config = dict(
    num_hidden_layers=13,
    hidden_size=384,
    n_experts=32,
    d_expert=288,
    max_grad_norm=1.0,
)
Below are experts of layer 5 (counted from 0) of a mixture-of-experts language model. Rows are named down (a neuron's output weights, with its number) and show model dimensions 192-287. Each number is 500 + 50 x the weight over its row's rms, rounded and kept within 0 to 999. Numbers have three digits each.
Before each expert's rows: "raises" lists some tokens whose logits its average output raises strongly, later layers aside. This comes from a sample of Wikipedia text that the model never trained on.

# expert 16
raises: "Scientific ", "Studio ", "- "
down0:594445521427523514547536554524451535385439615549505495465567520401502332471477529414493549453467511514466538544541482468518555522417530401564457632485457482468519594570469463474538585474560445466470542563479456491467468588507502502513463553482494564441530514460509516498501477500521445474
down1:458524512554531447563503501496513500525548483507527523480463494484478502520406511522483522475534450477492305525490532489498485539531583549419464501454576491495469438456504419562487493501566561520506538495559495478415430473499483493522469443416454525484465551498471477508518531547456485484
down2:416497522377415470400558540530466524422539452494562547476579560521502539455595507440486542465526556536565561483441497425463528595453420446468426529546496468511514559501471503438505524477486491498505507509450505402554516413518668533502553518505496488442503539498454485571502482426463559435
down3:463545454617606492478560502480478464564541455533416558479569485497562401456454422429488427519506565518511517513557483463601542523481505480531512489411506518440614475526511597401504478533462528498494486555496428436503553528452529406447490389539518572606478413500513516458516425414495599508

# expert 22
raises: " ", "(", "from ", "|"
down0:486410409455463528583560542498555478400481406489513473527476556581403544509516625562524503515531534549424527492595482443502471537562557520543499485563604478413523486582512455506528583528493538476472515490494431493447571421503489493507527563521520443538427473505383517563449569533530487479
down1:587545466475425460539482494514464480620512567477450392584506343465523497462472575447539547529540458457611485429474464535462489476485523438522574432500566427475531522427509435448511530534500496585457452532501498483516547531508510559562522587515530418512530599543509445546536419471467453452
down2:512493414463561519518569561489410624542530524498517465467516498473530539508508556484492564409534553561494520580458614434540529503491551563517434477492515524477568533581588418439438553532594523584514573490529505409483538566486558534527429498428551496474479421558494478529557553540509550470
down3:488517423510514416506462494486536557509579495497495415539534505530468479565450404498568410520456413489461433426535486437562481432436477447448508496466466473527432462515432573470423603518523552574392500476463540379543468524544494625555539424509519442486408514591589479535498509489473514467

# expert 20
raises: "and ", "in ", "-"
down0:461510461520486497529511502521479545379541549454527519560535501516603550497510469470457529517436479504412549513537473595504555511384541441498523499429471504542477376512457525503397465485520539424520574584509483476492504499449519397437519505511470527535430494531446492616509548476450443401
down1:455594545450524495473446537517438517534491425478517564511508595463494449425616558421510433455521575448562518431489458488452421442541625498551456584601509504524447482489437512562584534472489501426487524568460513620503586472462510533411492526480368549499496519467423533465410609485527496549
down2:519438542589425476518441443454476501539572540546459499497481430414527435491479452519418388588460407499497455467447515483493366516555548552511538542579488484544502505442449538512577496470446543551515419515461497495453556435405493498490422425417484514554518504521479523430534520454502541443
down3:437541488518528449448579495477521532503531478470484440629543493565578514490476521514493465522490485461519460543443535499572418527588463485451489476544460502521503534514511479614494504503496495529472607490440438568490458570555447551495445425495444583431414549586524579505512443510453418537

# expert 19
raises: "story", "story ", "ont"
down0:456579498586530538488494515494495457437455516446462523465484459486513540472445494482471467441558536467502566458584521496591557412479622481568460515440444443525552556489421587553454502547485468509543578436501454517481504435490524526460490485478481534432533518430488570488424330529489521487
down1:472576584484534510504516483482428443527456452536566540432542516484506591527489546517509402483542568397506515451532599488496548542506472473458555508563472555606396481578562527569519532456524515436373478489508512417560458488516493527531538421499560524438486519504502480516546430451498588477
down2:509505561432413505568572526499476557446579524443450434575524562481568418467544485421538387471559475524547477481528468488518440423476527476649553553514501456488454591493574464417532513528465485569549558427491490481454516492514557499461483549494497520581523504578541565482487523570480538412
down3:578551488496418473513641518468432573472505472505582450415566510431479429462623490513519480441442464500463590488504545509542377497497570528573516523499552578433544549488574411433552566543551543505563534470480540483526567481562535481579475490433411461475448502551503466465530510498463509541

# expert 30
raises: "and ", "as ", "(", "for ", "in "
down0:481563493501523494438448492472444509526613484520492454555436473474512480588410431527496586623486543422566471507629527482502448490493546560575503392471440525378436512575494542450486462480511437522547603509423521485533512496525472523425515558559474503551480529552490527396463462482540436492
down1:506497575514481511533505592501543494573346459506527446517440363424480333595513371577483503420530580512543538413424479526596463421503520502530472488479511561439469441488510451507536547466497569503440502472570501476544558528442539604543429514455489448495511550477500482485487561449522477473
down2:512470489517592577415452467474617510438460509510598490446466595491597459530507465463555446452397496405560495505469597601500407466381374501482545509571603519492454507497545478531536466448567483493491487465528520501491509545524484532573526523523507488456467499471580497505429519656581580488
down3:604505601466460589531542550442533427517469517689503464493644581543520551525398500559495557539498606474526638441399432452462412525477618507514522471427505591467513544471499480455478454528507403475526526544484476502441510364516548502537404406530589522477489449539529459585538460490502489558

# expert 2
raises: "|", "- ", "(", "| "
down0:513510544540439553531473512471468477495526478680510497585568605543441550498433518543467536465480535548517490601547559532485407515437598494552458473422483482504445481417506419436513481575485503577609507589490536518586497528451512421513497579503439400570460519505586465476453424522472541489
down1:484443500549493524502488511578453491520559544530483461446485521476389478462509433606538513480427481468573466548592549475507493572406495488497457519472501458453528393529524505479502434483588545519405505490472466537498495536454548521492459487581565624447431453388561538416553543500528529405
down2:429568479506576469398413603500575504552522501523429548484560501516331476545527531466553503483485469498525331438477487541480472499480490552390392483429402457483482424498512490486487527497470499496418612474438550535506452527466518544573513500534522473496525495553472472495579536481404527527
down3:522571533519485442447548531558549502600459510495485521452551506502459579432505572467516508592517470606358576456501499405553435462463482504520486530511564496473486506527453467500487542550543495475445537457508517489483478409454433565505582505516556509546366470527534603490525523475538475559

# expert 31
raises: "(", "with ", "and ", ", ", "Jr", "who "
down0:487473506541481549381513503505436544485468449543511532450523574550543563491557567412568533554597502534558453498514511514497420536449562503468576456530507510500506476533428513546493576557507488509531511556477441479523464525393563545453554461459542463450461525505520433560549601380454454468
down1:441522589413459532495533519399442488575568466493486493518460573534500506413513462508542491486594423485567674527499444504396642440502518517518550528367518536527548572574640456443508549502540520576543515567462521551495494493582597449439464454558514557385444467497427629527483467476473507521
down2:548499533428551508511509523535610520430406537501506535508534500488529476442469539394545489413601547438575558472548495469498520520497429449462531511533610500542493473514589510475442578457512530472549474503540589534517561461483506561388506447481548451455576465441479471474536474475529522537
down3:490480523500477563563493526494450499526524501551442473470474460481512528582498533454510508522526481480454386516497424405531478578325544471409476501531525556497532480443492493517512435557574498529504488485479530499484465486480520576563543561548490507496482474499454586483401548460534590496

# expert 29
raises: "and ", "or ", "during ", "in ", "while ", "before "
down0:508440467437578579469511527517542559546432493500459563544564432480479414493506498570508502463441507477544471491453486487492431531476574523406475429497395484511512515475468390544448571596507512609383444435523484562584595393509552485502564434546497488469492461574566518541495519604488424499
down1:532450489585532437477430474496452516460534618434444531574542451491464564455508521414390550503516577536499455526505518570464576533444448542422547604517550427487572436490523535446456481544523487526471478439510477498547545482569544508486548609513545520544531422490527614521419549543543438428
down2:594512573467470584523451492517531456461486450446513559423512553545459469431443453567429533527583491548529474493472497432546495437557437529527539548526329435548583547497527553548466508456466467540496482534455493487577515514495448463555413433610547474464561566531417491501455522505546568492
down3:474576529449446546542480469502499431498473578489504495551527487488532527468500552505554429584508528470443431461434497518537420479528486464517485438514417501457591561536428457511469485507454427528487483490587509491482524468394466549512480472522492465535490484426435626521371535525506498525

# expert 12
raises: "m ", "m", "."
down0:493514501480557530541500448477416485561542517501551550478543436522491524441535487468522545535505488559529539554487521426404447530462422566516515507472485555509451516470554484570532559549487560370612534465467476480524536501499458585505482546464482526461540441596512537525502484601510556442
down1:472457591483419515470540546461508511517480502443454518369577421494497440429475528477525434595506426576428620463517597597469474519567459512554527526439547520519414516546569526471520571523462475437512575530536540557537594495463517531539568522508514579504514542406515535494518475488532460474
down2:514507565531470441487454485536452578548478557516551480565533536527514487541507516628461498527535408600580465485485457496462459499482581393425492530443492472488481524539530563395410588422478570524427587550533427472543550441535510562502522435494350385458440478528624455507524494503391561543
down3:503502538465501519538478463499459555434571558534452325585441521526547439561431593527482527486514558532648541431463521575577466558504568473501525468441554476453545563485479474509517467494486485522495520522472429535498481451462444554425391435497601467471554559455486511472460502500625523437

# expert 27
raises: "and ", "(", "at ", "with ", "[", ") "
down0:490532532606486531519431493497494558539513504524472451538481477548580481499446406551504492392537595482521477514518452483475489495497435465400455526447508544487523527444512538515423525534532435447462535430493571420488483569446468579501443605465502512462495553534519408466489554474500494502
down1:506512429550563471529497514563416519525542507413438546443417505531605551554499492545527493477373559492498500496482546569612502566501505490496461585436480543511484497512609408504483450443432598475542565474485465420427520486473468518489445486443520473547587490500512478458531502527456529473
down2:533409430530536499456480585467463524488570575515552550600489474513501481649562453529544552555524450499480460402376515558561594452563472447392506487472553462459510452481447457516538505519506471503526492507503499543509620573557560511586511485572518546531521494464465503463557484533563495356
down3:490511487542462519521432448489500464523491485516478489548414434547418430519506450545488438428477483464549490485504545479542485531549503564501540466452420522527510633512449458523479606584541425461559606452582574499444491520520491519493442534377553566559566539474376492471517492478403531529

# expert 4
raises: "- ", "| ", "|"
down0:458475523497541515509487517496483414529413532511526529416517473501436484574505498402556485492498527425471444570481620454556560537559556619490495426465354545496473470554521551496497456536441470456520442556485477454531442511514518395496482488528471576461528491523481515486533526439538584470
down1:537477469550567462439504609476532457509439524555464555447490477438478517525480430519483536449470607481411609515473478527426562516445523488478530571503450560485437545503535495448409463533521441493542398503442605481457485513497508428548510550450457491399531496510504503491491503506555523506
down2:524493540527448516528494439496557575470394489570464582558453496444526436463474557583496508520455571491502525581470535539586491553553516505458467568646457560402424530540518517496536455530495477420412487475557460507408533479634468465523501524454509472601471495544495510452575474438537549500
down3:476497452426502559477535427431407480560612455498412460536475493456496553627439557491577520486490527445498413441475523480504414569473497430406398508480549451457579539553437543454519498443544458509553526486460566485447482506532406474488466523471523426487457472522517510483495506452629520439